{
  "num_hidden_layers": 13,
  "hidden_size": 128,
  "n_experts": 128,
  "experts_per_token": 4,
  "d_expert": 64,
  "d_shared_expert": 64,
  "hidden_act": "cubed_relu",
  "moe_layers": [0, 1, 2, 3, 4, 5, 6, 7, 8, 9, 10, 11, 12],
  "router_score": "softmax",
  "normalize_top_k": true,
  "routed_scale": 1.0,
  "balance_loss": 0.0166,
  "balance_bias": false,
  "init_std_router": 0.0253,
  "lr_router": 0.000543,
  "vocab_size": 8681,
  "norm": "rmsnorm",
  "norm_eps": 1e-06,
  "tie_word_embeddings": false,
  "optimizer": "adamw",
  "learning_rate": 0.00277,
  "beta1": 0.9,
  "beta2": 0.95,
  "max_grad_norm": 0.5,
  "batch_tokens": 65536,
  "max_seq_len": 1024,
  "train_tokens": 490000000,
  "max_steps": 7477,
  "dataset": "wikipedia_en"
}
Below are experts of layer 2 (counted from 0) of a mixture-of-experts language model. Rows are named router (the router's row for the expert), up (a neuron's input weights, with its number) and show model dimensions 0-127. Each number is 500 + 40 x the weight over its row's rms, rounded and kept within 0 to 999. Numbers have three digits each.
Before each expert's rows: a language model's description of what the expert responds to. This comes from a sample of Wikipedia text that the model never trained on.

# expert 10
It responds to: First piece of a proper name after of, in or by, mostly people and countries: Sam-udrala, India, Philipp-ine, John, E-gypt.
router:457507536480459464545560421484527519486506487446432542461564538443411484526509510473510473447518460502608517568514553552486503455473551523493449475468530502540480461495514530464514463535505434552486509436525424485537473470537487585450494512531473475519544479535558625506472445485484540549515541471539539493536505462488471485510527494528468526440523490484423558557583530479477515497454
up4:457478483582461507565457508554452465486444503483464459475496427460489507526499520460579491498501540454498521454511404525481439515514541463512510483449494449455542587488469518454513515539447503509409491503464541541429472482516481489442486490488450520446437548516555509447499482489465474532465492436479471574454438461480472430498518510518534501440470586584524571520549559469550470519499
up5:509436439524467465479517429512504520477530516491519469516544529511489524505517472441550569492453514511477460481422431471482463556467569518461500542508510450530459475371452490456564452531443515556432506510442559512488467491552487564529491505481392499454483550475419477486501527501484487503516497395468514505533522544552478478506454478420460484446487537418517505493509513442529529461467
up6:508403504518560390378515539511472467501538461528437527566557525522483533523474517492408569547531491447493487568516506507495466489443475525512489538491422506522517543528478517552456563497451500545474473512465493482489549580484429516512484471545446510492454524473524521450504590495427520538478539455474542564500490452508489479495507556532512453519443557501522539450454532469541493458486
up7:413503507528464424493567531454484515504504496492537528537545463513454597554544507562478517468464437490456492535501498526536477478608464507495490494441456471436499481432541551472503494450537499524497519507491464411555534528470475430491594463484496496513450520553481541461450498545517486464480517528513538551438470523501485420534439497501515520485414560524520484577490568461510570539528
up8:499521467507523502537563504480523484519458559461530470582516549502485493494463477536491506442522421529516406542470510559497495456500465517480541504576481475493557561502544478519451484524515449525516492497548444493516553455396494478446436372486480524528506491469479561458419489523587552477465473548540514530521473509565533557528521482525598523474491511467501514497537469490510416492425
up9:588436488478577448554484499552505484484506504437470465451534534432407494447609484533544451482471550511499448530505520504545502434498490535561532516470476502543502522524563532510474512485534463519510504443550514535524514544557521481482462485535516532552519587502533470449530531523470472431468467493524529581451537505512471530507439545535524507476528549434461575538487528534463418452445
up10:483402517408427542550529444550458555449536481497509478518501472478506512462539476512492487459455474569471489451477464506472466476500409499531496477481465482475513584503473434473496513499437547520504548521514555502516542422547509531465434443507561487508440543552522503514520478452552491452551447501477464506588555474405564486540476505559476472515495410460491499517482488576528513467474

# expert 11
It responds to: Commas, mostly between city and state (Minneapolis, Minnesota) or inside numbers (15,000), plus table pipes, closing parentheses and some name pieces.
router:564478493528503477441542552495505553508431520506438513539519494505436447488558580534551438512538536537485487491452477446484536550591488515520466474492512507478492523479482575506470559571479464433472438485493508515471523480516453505474528534476517441477553479461523498455481550457534403498512529491582504444426578493475509504550552534507481401515478489498437458436461445512494518472590
up3:546556472518497425536464523507470485462448469531432473542488503477445493506519515494511458470537557498473502471438441474510398468500462514509505441469432545538497511442507577458498531483528438519457443577481537426465459571479551576508468514527482506514475557492549491414513450467551463551448517468480585467442491503515521481513487590444413483491527482543476455511492487460474494557471
up4:466450547530491461584462485537411471461563548567436465462534508559518496493542556483486444511487578430555503521431522472529419497446413426551467546518479473478483490467469551527423537462532451484477480490531520462482429557501562523482489552513510526475534442431511500515584526440469503566523537552517502466441498518473519464550435510463511468509485498536466475505485500470502473508474
up5:502464485495509484446422530489493477531491507514467412481534455542509476450452551473589487530525465597454485479502494498564453466486432486487435463512408494505582510492528453482527487535498502549483476472465466533538554469510528376533449512456474559494579488427511441524506533437534471546541509521443479499479562455580521542498511522523508494528451549535551436464490472457530523477504
up6:574391541511443520486510446441506483514488464476538469433564454468506507473496553474451472533441546524466543442539560492505478536529479523519497554522497506415547489502424529467583486476509518488529535442441544517495514482516556407462473445434514519436527456476532476445509496439533442514525500493513471450597473497469535564553499537474510429540504544482523533530495491533525579516493
up7:448487507415538504433589487506491512427508463473447562472465478521449496524505517485538516531532476518485446479529495509513504486511454563501426468452539541456483546462524497486501369524497436505464443504450487394510513472520456467489518471442514557511459441521509478458502541501534479520548467477491432469543463516384477548482517441528518469474486572447446538467527589516486486535506
up8:486521476536491545507521424407452522529446453571414530473490543535527605481518507603518582459563481510537465474483466510480457516485454463479475432489521498529524531431503532486560465553578545504512451517478503432450516484482507496497454504589461450566506525461475497426554460500512493447513549538501478477529507525492542503456531422554489481527430456552501506530497487547490536500525
up9:500568488548478449548507524562447509460518548480470455521456440533521545515490499537545492543439598486476466563514460471458503473513504516509523500460528523535513504494492485403517508526504481542434466517470426527491444544482515444448439534492458480431509465499515488540490486405500466562455449537521594462444532488406581464556504442427535497487480453518530579474479509508479521453482

# expert 30
It responds to: First piece of a capitalized or rare word right after the or The, such as frigate, Argives, Baltic, plus same, latter, previous.
router:566456478476461502553510461511501468429483528538474522520584527495465453509452545509508486424468539587507436519556464415526431494517426524499535452512460524490578530516461477447574460468518492551509467507438480472543560504565455507552489538520494477538525539471482561495431446522507437453513476496540461420470470525564609513519469482475515463467519462485494537510514546485491538487433
up4:479457557482526561527510557569429558455547508553454584542484529594495559490464530476498574484492533502500472586486564400456499554472470483481525470577443516486503493488483459495510547550496575510523467498496524499461474482554457514533477543580432429504580511491508492448442515504529531484511513486546484551506506511462488488496371475505488518519504494443545544507496472474498538455495
up5:502584434446594527485561496428471522505526448478465438463489592501464466560466465488454495460513524461515474473504474508486509443495455569437453441501482466513480531444453469548504440460534450435479495522521534516414482468449441520434501460567496434534491491461481542434517497474506560478432514509498538480480490470570517571529468478493506471481535505460471520546391481477480536486488
up6:510501534476521468520545479473472517495481441549507489540597487455455480453518491455573509552517537464456474470469471475499506519514469573536463572564450515498548560560521576526503469465507467525522486553518549473456449560556485541514483508535520468466486557591532534544530511497574480534535470507495524434580539462418539551538521536443504452427482505560508514452442577480507560525520
up7:441477520476433487508499514464480454546519495522439515585516541515595456516463517508442452455472480582470492506511455496477449505471481549501642527463579473533497533469516469406513440500478504507466477459513524487484471415465501500559522528516490513519449525465451553507429510484497519498530421492550572532500530551505565528550532455493547533544507468567454535467558545467467514534500
up8:447483554542506504520521582510511446451436532510515535477520547454396570558554472504465513540480539502446500459512417482537436518438483585511473505518447509503502460478432540524464530479449449457544478511481549531436457514458432559526495563496506521480540523490533558534489532485538518519491484486562495478505570451485432529491517541489432467494463481501590472430549554468565466504486
up9:566535581530435554440502377522488571492490433504548523441516534499575533481427521476428484506489471496515478449468509538497531463427513457460498467586489475503465455507479434488533528467513506548469527467492387533499511521542423538443482557454545472529549512491447524494490528490458507523526523448530499472482448497553524538551504512548502505416537540502557506511484424508468512519521
up10:447530526457544520609533465456540464480566516479501519589522475477532443505499561492505462468540488505487526457483490487474480537531491537421605508508426496481511545438491485549506540443497496568459474523515516435561558469493509475553477466528546477538480473553502492519511485483515544590559477474518505519500478451471513560504556497524580563527569500427550519504471591523511454581504

# expert 34
It responds to: Punctuation and separators in lists and tables (commas, semicolons, pipes), articles a and the, and pieces after Ch such as Chry-sler.
router:519564492487472459479485480551494574505521584487503506494536453522521451507475594436523510473503473554465485456515519586475513468556450498492430500539446510539533471479512479473495471496511489508440509435426514458522471484444538544497449441569490561473466506469395494528459437448553460485545539520492484423510425487562492502435480505431543477487439483530520474430466507479577522516437
up2:485440487538505445494475473541534464476529531487455524501523432474553425474500523525495507553543538435463503489525530523514481516457542458461520565545513441525485516494611549529484501491556548496517462571469507477492476518553495511467522479475529560574481540462419516446547512456512459489436523489562552534448555438468557517441515514483520434528494481560398507460588509523499508563579
up3:466506547489585528534458546516591505456539487506457552539549490436503522520461583492522499435488552440493415470487494414536595606489557568488470532510502461433544507443506504521517509537449432548456458483520552496521524504507566467479514472500484510573504432477445482438515455501512526512503465533492534533507490492477525529461469451489530537476531454487457485549517545491475411546480
up4:533461465500517463535538563468481560530492497498414473574488510508505516546445555492474419553408455599475490531511490509484535412469442463538487493454509510451485533490520452479540508442513477548459535528426518462480491462480509567510534538538488527516466485477431432435512562502592452506451544544463497518409467507525494561536470460451535512498487458533529464461510457520522441494455
up5:451552559523514526596516479460430544518548571527510530457577458560500478561554517457496502501506475473512568442471470406470440465511490467491502549505472499532486532525502576495499475493532455478422564549451494527489434464492546544504507441490497503545587529483492503552517478451556474578496515500483482483509519474525550490589470542476564486470487484543463447485411444489543559521502
up6:491555509448520530538466534595445508474471437491442407540553470475510446470527544502566445462515539573484472497523547496481492495515465466484535466506505416492539521470466549504524426425574545552438510492482446457514469469490421495489527443472528470516540462502543541501433451566446489578456533513503502481542577536478480437568480490503442446492480535541514538510486498465456509546499
up7:479470512442479527551474461566435485538498553485417509486560557523559536488538461470541480510525478482570455536517518405518501430480522468492494455508488488497465533579498552531499456453545522469496507496471562562515547578410517535521465453557460445494493504439527543494463439500530420462526458496492529525499518530523504490481574486442432529472509476514436491587498509598480522516446
up8:493513475439528500523497530465526542550460536488551514514484556459497523421488495480523404507495553404457482508518480483503553518547476521515438537474457511471521434516592456478499560466521487488502460438453482503505493527489559475546462513509496548527508532467433430526497514452534464620488485471554460494517478412524519512530519533439514487418560498554483453473476508532452459413592

# expert 33
It responds to: Opening quotation marks after "wrote," or "observed," in reviews, word-initial capitals, and taxonomy labels such as Order and Phylum.
router:519531513483522538458521474420532507500441497427464523499483473459528498568513463485444481432466448447531452506507452490475584474442511512504531470560491488537451521527543549528579467524529477550434463505430422560583519490510540448534496493461473544517569481516458528523496474501416472479530509460498480548521427447500507486449578513435504605509466422460518496489539531530480483532545
up0:547570492524512494543433450497499477549517492491579474508429541382569548432509558555484537561502578492550560477448455478491524554479495464450461503592506477577493454490513519453521498550488505449548509432521552510523456501525491500489488478578475480512529490496467450548497517491495506600460471489556449527548474478558565487469495512563512511498454509514531491531494465496495562422481
up1:515532463445498495519500463444453465510479524459403498554508544554547587402511573484519548478434463542513477550476562509544531516454497576576458467424453520518525559564485543487538516464550488555537521532500480457508439453512543469447472507383498520509519473500537437479470480519516489502505511507545485508538462523521448494512571553500580539528480472433491469534490536488484443514482
up2:507463570418508485487497574417476469465481461449476442497558497427499568534419503445539505522520459519482509496532505571511486468490574506462505459435487486467457432516546489473522455513472482555482531439449490529439508573508433506520565535437501509538487433543493529514519533506506487572511485418415507546557558491487513545465422478456471510446461534508507544497526556537522527523463
up3:545560510518493510457491430472435541504615475568446520473471411486444525449460486507540486530490484523498501533522467434505500553531541487460503454504511588532483484516539586518500461527463472471493479460532505495557402533445456469473450487497498505533542560452531544571554433516500461483541470514468508516545462496474532459517442519513477533473476464485427441563518523545412500442548
up4:503520494454444511445470560489539532548472529452469524494537498555578482542483527467507564555488489447510515548530525575578544543455434517519491454508453417516504560538559529512485529433521513492497515546516497512504472514424479467480434472506482471530501477502479555453534532497523526532527456542505481593482487532461524530531512496494493520552449602421544532495435468537491436373532
up5:504416560424484526441522549532479465480512459509465474446427526503480519470455488482458498431510487485530533562494471525475563542425571509464491504470458532475486446471546483449496451458451506470549462517522474526527450502559513557535482404450546515496508551538500486498560546401491518477517479496528530583551497444586524467487536519488538516466479482557440450512544479545475517528399
up6:528489566529459541571483507519530450486484513499539463487499488490524547517452478591560412483486531560485456539473464469476581457515536542458434433537455465525509487524517568542509449480469486522499535557504490527493472488455526527515494441417523439493533424528504542546503455535526440546503554484488428481497425439549502437487508518532505476526596557524480458501496482451425560523440

# expert 20
It responds to: Common nouns right after the or The, such as name, same, question, course, film, first, following, often followed by of; infobox labels Length, Height.
router:523529508465414494505484484521509472488533431511558513507533498420484457592556531463475407483436473521501509507560485444510545554574483480541475545458462470442499440517509441510589540513566457474483510515458554497516494476543491398448492485455455529516507467445486609524471465537430482486471491510510481540462504435554520521518446537499543462557542476485548511538488541496508488578506
up4:562440541503487527495575484517524479518464516433495541485548490524558500519477564525495566505524522490461478522519499498487530512493511464470469511425471493525481433518426513512557477428521510548471459433564505482467467462528443470537520478502524539551522459453488511519490514505487479506564533396456482444491544447498537425466444652464468521521555577499581543582480494526484530536487
up5:505472567454416467544530468508471483416562511488565449487528510509437447516460486442517442469481455432529531531505474460505483474483541469511508526450441446463447502487524467532492531526480447469470517498572530520527509452495536525465529487404509511535569509481484549489493520439498538547462499535457431422509467545579536469550552526568537479496454495507543421402478516510527471498420
up6:456504446584433516450417476453543449492525438482488435506437471488487547529515438511492515527526531511449521485513531522471543567468542488544419528511522470465527564521450475470521514525456516499572499517520473472468479464552447510496464457458534488487497481521402497514507586513542507482532463453492519587487532517468516567467513515561542427484473554471432492413551538487534515440581
up7:486551472437439505549442499497483488479500500507531523554526563531414548440549457437459431505492492511538464534481525446559476422464529517511493496503554520508514536542495566567466451542552493486499510518528513477487459515552474461443506478447530554525503485449546479552416464464477579458426445463477513555429451480558519481483498542571457468540444491446539458508474523544450442453519
up8:410526553542495460514481457471525502528454527508463540515477538439484498550482420461511515492513556515492499462497485508521518538521493441540423476540418482531517609556466508540464547470464530410526527521547433509494445402467574514494504487476569402464505528516459524597526435467479530500500517519510524526492426499430505491423463529527522446534487474483545493470474489519491441528510
up9:488532515564514530489499500560507470509585444525504525582505566460532465487534429460518500468532542438456504517503488458528464595517490571483476474478563531517531476444451471479574517513497534523510504499454544494541507468461520443547420571563469564473437540484465481508523501469562479460540477558471525519535537545457499515489445490509489415506546480506483504449607489460520486548400
up10:461583550497446472512452537444397481511506470508529421504517503509503482542551555483448461566536629446555452564520513492518513445474491462491477487553479427561490477462460532513496495533500451545461583481446513555466481546506502475448533566493465469468473461541461479453581516520441472552523484526490498522476506430537473490477473449533502509526455470449482480510557538496519554480434

# expert 8
It responds to: Prepositions following a noun, chiefly to, of, for, into, towards, as in damage to, access to, due to; also table pipe separators.
router:495466512520497549447477515523482525515469458484556520530481489457444525533472505479536483562545509538491513498482536458473543547562507412532492545520547559519475480489501494560420526474553526518439550487516528531611552467564588457476476450479506451451608517584458443483438482479555517503453527527537523448495512460575445583473548509542496496553530514473445527522481552463473510509523
up0:528434515559481509447519459496552453464493472463560497493540464502463460493505446413466448535461541536435534471558475513510517536426514550591453572492588510477546444492566507514499549469453499489508470487422548524427490466512494505457471517477481457487546529488467438430514540473563500501477561545481502503484576514497500540483488479443426460541549507481462488487554598495483504537434
up1:502484498513475524442536467514508459625485555444491389459539547505454474483590505552485502486503443519510544538533560529508501484440467443508489429467479446561554427452507505475486513534460534567498534492525462480468432499519540463445574558513474504459549476548461452510626514523469534497483520453463565506514550529473471539476516507495495503521509534480471473578492527488442482488532
up2:445430572426444474377431480461578469557500443446525479462455461459473481497496502486589520511506455553486505500498488453524541496505491496527492556446463524498539470535525521540505550539472481523525517488519546495488508490513542542508495515453449483440500543540445516484489530516519422551488609448525479432454524444540591533489506500494532474544458439487576417472497498484495520488532
up3:510502482433546412482442462533545496549527463493480444409497453492475552581542507463494564445560521543491502490494455534510453521530543481483545427483464422499455532493471488502516540496486514467446495489539523486552493472499461538540523512455500482462445470533465475556533500579505421512541485453540603475440454451551495511477454558465489488487387477515491483492496429493507574469453
up4:497491447508533441431613508557437549569504499467454545555500483486540469488477494484494472463505493513519519533529484505523604465438442545499520537432497502506478491495550628526462492492565507473540494612513447438534517464586530502479536495457493521480485559497554506505490492456485455505475514527452561489516469479452528516459546427452503542535530524540509525534480532598498503459488
up5:568538502504495603462483524519479492532504502504551462525523541520499467478450494429415486508465520549484568464522525519498526523516459497488519472484541592501552473507492571492535539513541490504551437534531466527423457446588510500472537527523480423564532468509459458477503547540542591430499464498502523455542512482494589490429502492420469441559535515580485550529506537536467456540493
up6:500444509539593518446595577560501528579521560490530506543563495527568472460474534465497428518479540517481540492497469456486493488479524500588484574467593469502511556490601543520523552538500517490463508543495511528486454490413495503460512498478510500492488443491482494437490506479517472506504412409486485529508556529493516508574546497506526454466547440475450466578441526489473473516497

# expert 18
It responds to: Sentence-final periods, especially before The, He or She, and male first names like Charles, Robert, William, often after father or nephew.
router:464455514532480481546494489474466544549499534494484546442455461512471517503463532522491523457566515592511500542459531569520567501502490499464578461543511476505433475524472531401487481539488525420417489448530472462518501595467485455424561558504525446523607438493560531500448582461515505470471556554534524433488501505536549527548467453469478466502511463529499522494516479500543546528493
up0:486462550430482515500461466528423506486517464504455571479457448500528474457457529442479449483502526522481470506483553413584568552558532541463476483486457493472507518523533432447488539547504478435509452450451575428561487511517482527438499485476508481472485526529467501401506549397521485512430471476532532546525499491454544450495506502470401520432501510438529505487499481554522550519463
up1:416531523543491570550532429567516522467575527499525484543541489481530493468419487545537467487447475462483551518494525526486473551538467471494553473460487413465438504480559534447472554496542527453464487560552547495466417518470438476540557491532545473476472493474432470588449507553495496514500506510546485484444500464480476488538486477573534522515531480545483468594528535548470573445535
up2:419534452488521523534509469453492484497489519537498542403453521543452475540462546492607487435425453531423558521495512473543520499543546528530519443530457524443484516507464514477482454475533601485432484488473546508535522498452469457521548488506434508544453450532488583492536515555459475523504515493487580523426505510489497469469467516516490488549559450495498420446531501534494593472451
up3:543447512463575511536485470562463528517508438594504470500478472475518591475495505538478537468501500416476533576450583476451560512486546450502461491529415453521566531517532540533511508420466489493499497482524478480523528454505498506498560515496495573463459531499517492583463545469509557492501584527531551473496510474529478463456459447565546492552462479485513466480431401505548485545551
up4:500499579544467507492503537497535548563478445478519467426492550568525489528421519540483448569467463509535484579497420509492527512547501534484522492513468504432491502473527582499457482543494600481486510473501464483467535510578447530561554539522440611494551466460482518467477505518462548456486443434517534565486515532504467503559493480521459487526478505580495485471472480494452574425454
up5:508447510466508535508507536429557448487463494471484552454499489453564491525402454509536510456482486514473392473502488495519528488487512462510530439505384526469448494496524463536519478459544478532497472513478516449519396497421495545574535527514465459524469494474484495439474453470528410444493539483495510479449508500515516489530467492425477523454527435503467516539526505501458583368527
up6:514464523463549457453510439528493449525530450517490490521487419540532546542512457504509527536482528496583453567459439556501531470571504510560540553485427460443576480474534529476554577558452469472436453497460519591525475547572535558509441535443460525410512474549507479495510580502517405524480517522476537545500524485499520443494487502472502542515506487519486569490540537495518503480472

# expert 32
It responds to: First letters or opening piece of a word, like f in fishing, h in hurricane, Ill in Illustrator; taxonomy labels Clade, Genus, Species.
router:532472529404531457507495508487564488510515503429514520514502460465535583624481497527473471416456475466506457495519508421484485458560504536472497500458467491512539518525505483521601532469433533586485460560420552555563478480521475546512551468473427454454559471486547595487531484505488481549512525451506480531478491443427469460446487514519490521503477511534511553500563500474483532473505
up6:468510569481440435464538449519505538474464505533502512506527549493494531449487514544430464499487495466480447575463526501543461492550578547438469427446540557527468456445478557524512453490468579490531480539491509492588570487491480573520509487507449471567495521470439469512447498436526453472461534525501537521539527499399486547526486479522562416495464513453407506476473481459477559481493
up7:528451469452518512513468444459479435537518550449501565456439481479504520569513479497490481419401508551407486509496457442518470579491504466518535591506558522412482523479504441478498551503479430571494536502501455498511554460572505595566505454548445518489539486545526530517517540519461504535456500506486489516493498496505439468495542534539529516498528506531529490467570428450501587485491
up8:592536519518471451436455536455528522529505518537514474485489477530541466459499496545482505496545566482523474408527493492537505530470482491509595514511462513511513545542463442541479445482490543493451516503432590467513526494477497504562463474497475503538472405500432546583594478532549490496418439440474461491504531474497430442414557524545497460520553470487506462553451483513551536505541
up9:586524479570563490460484470536520455490494524494500512538521518550551523527445502508435487548514536515571524510529550462551542451471497473483519483435468467532422441521465531475483468510487590449569498435539522483553542514544432499497475445516474494472484548439440491530526526422586518554474501488414478551464519410450468514449508541507538457456472455494509486493550541485468499510412
up10:483459533471545485459537528463538581513473523500479467488547452514591522486501452450484446440542616492552463524466490553497455431496467521406506476516506575523532479466501453541541497479475519463534602492505526504527452503522567472487542537497464435505502430458510489542494523549456552503477557442515503489481536525494484447482452441488517495536585487520454563417460452512526566518476
up11:455436532459469445523587456469559486543457503458542475490512494533494523528436505530456481504432507502503508382505451460526503502511507544571482606501528468538431499498494503534449541517513443516518566533484534570448454465479456559499521505507576513497507506506524471530532458511533540457463510558529520540492470508550433564597494493526433533550529458529506537487438493460529407534489
up12:537472517461478425484573533563560547529519496460519519480578482477549557519525505530487531438421552502520537490472474537510486463453532468430471572489495543514563482559487439521518461458522521523555498409428515492452499483514510499481493492469491516541545577456489515531487452523478432529493485542533400456462463467537501538532575541542511468468438411498440423461548513536477489512520

# expert 17
It responds to: Byte pieces that begin Chinese or Japanese characters in parentheses; also the preposition of, digits starting years, and word-ending suffixes like sim-ulation.
router:466450483465495497501465552497581472521525456425515538535552553562488441482488427471458419467547492543436429461476546509423515444496577475535509449520491497470516530443535474504472495512453543516519554582476444538529539534539519525494510520521523555418487503429513449516512523477490531562521490444500545498505461502538484513503515560528513548419430461510520438557501461568438467516552
up2:409443515455457528503486438451414421517515509548520559529566417489531449492519482539438491500431446516515487509465495528503518486502472450502524499508506489489486505498553514574474404504451526491500507517541547426539504493513501535457491496559526540472539453452546476454511495460457580523563431481508521538503484537510476527473500481509434568414510450457521434551478541497448570541430
up3:504422508499528484461490515424545484535502499483538468480575478492482496525522482497456439495545476571462430498478522495464474521541509520490477477583488434486408532538491514452455487547444463465477477481470522533520573600532528609499482454431583462479499556492484466502545545501544476533505435496499393557523531449496482506480466533461484502510475476478441456533469424554456492469559
up4:532541388523498466520553441480515525523555487464500455537514486478515492529419537617527526555533516512542502456463426441574549463504488509494538458445506523551476578502520518541481527549536546450464496571460454429447543484512493423515500442552517484492536534478510483528470564442494506535497568536475514429516570437506495502491513534451469525464464502567522510510467518442454520511545
up5:504484473485512511442522453553553406468544527512553502560485491478489465520461459502512455424513507535467513530427463458514425534472514541504522526444539496529478465509484479479561520486472517620476503503406529528467493462520447480441493449505476544423450538433407484456526465464513510482482597496521535473487519512588540519543538501487533523447445424531424486497531485495460460516459
up6:511526488510462502410500486472491535477533536558476477534481460456458495503500496454441558473472493516504511483411472469462481480547569524544531522492498555483528440455508523545558591552474411566526501525512552499516473477437539463413510511425440583485514521554436493452536520564468533537490489454479498477512456416537538508498539451527465541488500403447507459538530446502531541507552
up7:534457518529539510471483508583476484453523520460483528572550483511500533502465501476500513514425507491479447538494551513515439523539458464514446547542487461431488488428530499425480475606432539525486474447426440456417517528545498498542519545436521453436515495486565489491434537512438502528445474432504522523511499507497456525494515478533506524451580558575555537518541472510441561443480
up8:488513404465477551551493394516448552485511491498402514503501611421487522444436519470457487523524488451471466507468519409488447443538506525513511451502537513546527487510467547495518528492463538473524481400465488549561511440554504472474502544554523555490504533480552541562551549543481474528501511449482442492511529511491477513550523511508518475516559540457428503546508509580565468488502

# expert 36
It responds to: First piece of capitalized words starting table cells or sentences, such as Tw in Twins, In in Informal, and During, Also.
router:473499572453480544548519441467558527485495591499516555484521489549535542600443462505532510494508504521561482521491568546515500511484563495511470541521526558517443458561456491485557492549538534555429541453483458486519464494502537528542495550483505448579565499466533567537444498558413412526522512464513502477462438513501503442553578480496512546512494481534493529507487510522522588435530
up4:458538561403518574557477467486473519551551469535544431518493601532540492566516553485563567510561495461504491499494485484518499506554497423462468507485485566553470503529478523450480507541534475462469488501447493514524498480520541485446532436420469578564453492461520526503428524541449528524526461512493545474468531528457480514490478495427475538519479479559524521519424536498527606432500
up5:488529498453566532540545540462483443460502393528522478544577552479484562501567566490529478564446487525536538399511519455470490550565457467514462519495532537556524485548473492438469412552524549461585562535478452493516446478531444517503529485535483480548465456570506545526443509499523461487474469458497488495502502520469526499454525482478540494560449469508449487466428507501544576533502
up6:484512562511452520587501495476530490485497531548509483461533502564566528527543504588497530532533468523528429506469558472491511468442515476515525535533476482449497511472495546468427443552498498458511561514421417527485499426498560451527535477454549467585407448484547478491504451532480475494521561459476495442486449522488520496559529514501451496519545573547569534433456453520514568538452
up7:440452546483509563501485511500434517509473533495533526539527566528539585478515487509566518469425480564542561540489544482507472521549545477548440483460535497499565475491448463433490507435527490435533503434474530511589474480455466567484541530490481528493537503440528501522572511527468472496522567510571500520491558540547558437515544504575469532465460514471564502495448559591490543458487
up8:525502482528491496474435449469519529578512547482551556488512537549514449586543569459589573547430420512516426461514534514475492530478432502480492543562502469485545573577486418546514469440488469503462587512528527509515444438517430493469471516455510453461476471513544568525505531504520501507525487510425476549457451505551509534521574460534511473505469534503492509523482516535515447513544
up9:559545530513497497592486490480495462471482380535550471497532528585498516503550481537505506482544502514472502504512476489541491498529446407479513478432580521530549472494531571506496468543532488565530478425480510424453490550545518425441477537478490519478451464425451424513470536494509477500539522412557502516450458484478430530536456456493514512464467493502512465451429570545504481550525
up10:413544560533488591545524464431494525496507497475490549520510519492541512549474523501504538448489525511489554550504507478495506423498451465423470577471444504547477498526509512489493493485465405592475412508440531478498436418497482514489543550487474535479450475493519519577454490501518536506524542485536477502410490511519528510525475437528511545490580591537505445516431466453453538436487

# expert 35
It responds to: Opening pieces of words right after and, or, &, such as tal(ented), Tob(ago), Social, newly, often proper names in lists.
router:502537501491484552485578480537504499496414539535550502538543436507466421502527390521492552486425529512520506551544473465478551470546501488464447522512505546501517491516463527435543450507531437578473496478546506540488520527437519542502525552478528598489501501504433521473469493602477502523528602522501545523483546520545536482504508514443459520468487537500508589500518473551604532499546
up0:456485454492472506472505435526530476510502461546510510523524481459447539508479517477443512499444600531511515472456455470490474500556489542501435531444528486544492446453550561488468507491541456439457546578468531515452478508465532479537491540539512512447544393510452490511485449532507550537472463570569565456506433433519529493616506530529569531501531481529497465425476443549523437511475
up1:482515483477467469438538492522537512597486418540434510434457469516466483542525482553467518470456451440503522512475501481560454502437422513472520557522507475522557495546489518491507505476442605492513471570537455536434518432519467502491507509546486404483453516487555510569589517497540520529516553518511465481509527554582486474514452471527387491516539447502488556520467499508504482455548
up2:489466484523490468486557585549451503454484483524488544539593453516482482452557462586574519513509458493485493471504559526526532473521516461510489478524462516507528499562500497461440483481489521596478541521555541462612514523598441492522531519495525533527515498511482602470484514531456523458492512452470570484484519557483503481529468403576496515453434484500479463492516425449493541532569
up3:496503502561491459420526532560447521486502534486490482531456521545468521447472487491483417546440489494525484500480520416547461445520508517527455497496465529503505442471540444466544508522567510523511457525475487523538585563432492516541517518505434450548483468420571480516545596495486510506411559494577593522466539528529539501429430476482455473519506524486451535457563511487505502475569
up4:577527481502473467425478445525528524460520545502484559457606507463467510559534513551529476555547448481487488555564585556454487489465518552464511491469499515516528501491473548498465443456467482553524514508586461483540478544478479500500483501498423550493542523491506535538466491528566481477470468494494540488542536573449494490444345519485495468443530491496482489450552552475450441553470
up5:463494536474441519531446532450457486561473464482490513512470556488477473528521525562557508491436561504439460515426499449526494432588511560488453496422513540479494573520566448513539499467505468485498485567515430553431500496457432503525519520482508421468493479492452537518435508520500492489524563459505473528462593412538557504490445536503536508419498478535522491490476511572543529432520
up6:496545509493495485460554463521467534454558543482446530546503470505489530494470507516471548455534511527499559516517409462531556412475552566467528521540475466430426464594543484462564407477447499477447458532530482451523520554448429515476525481563452499512532547495487519435577490496513437528468511521539545501507504487473509423521510464481539521544486515598435515448528469512512491447544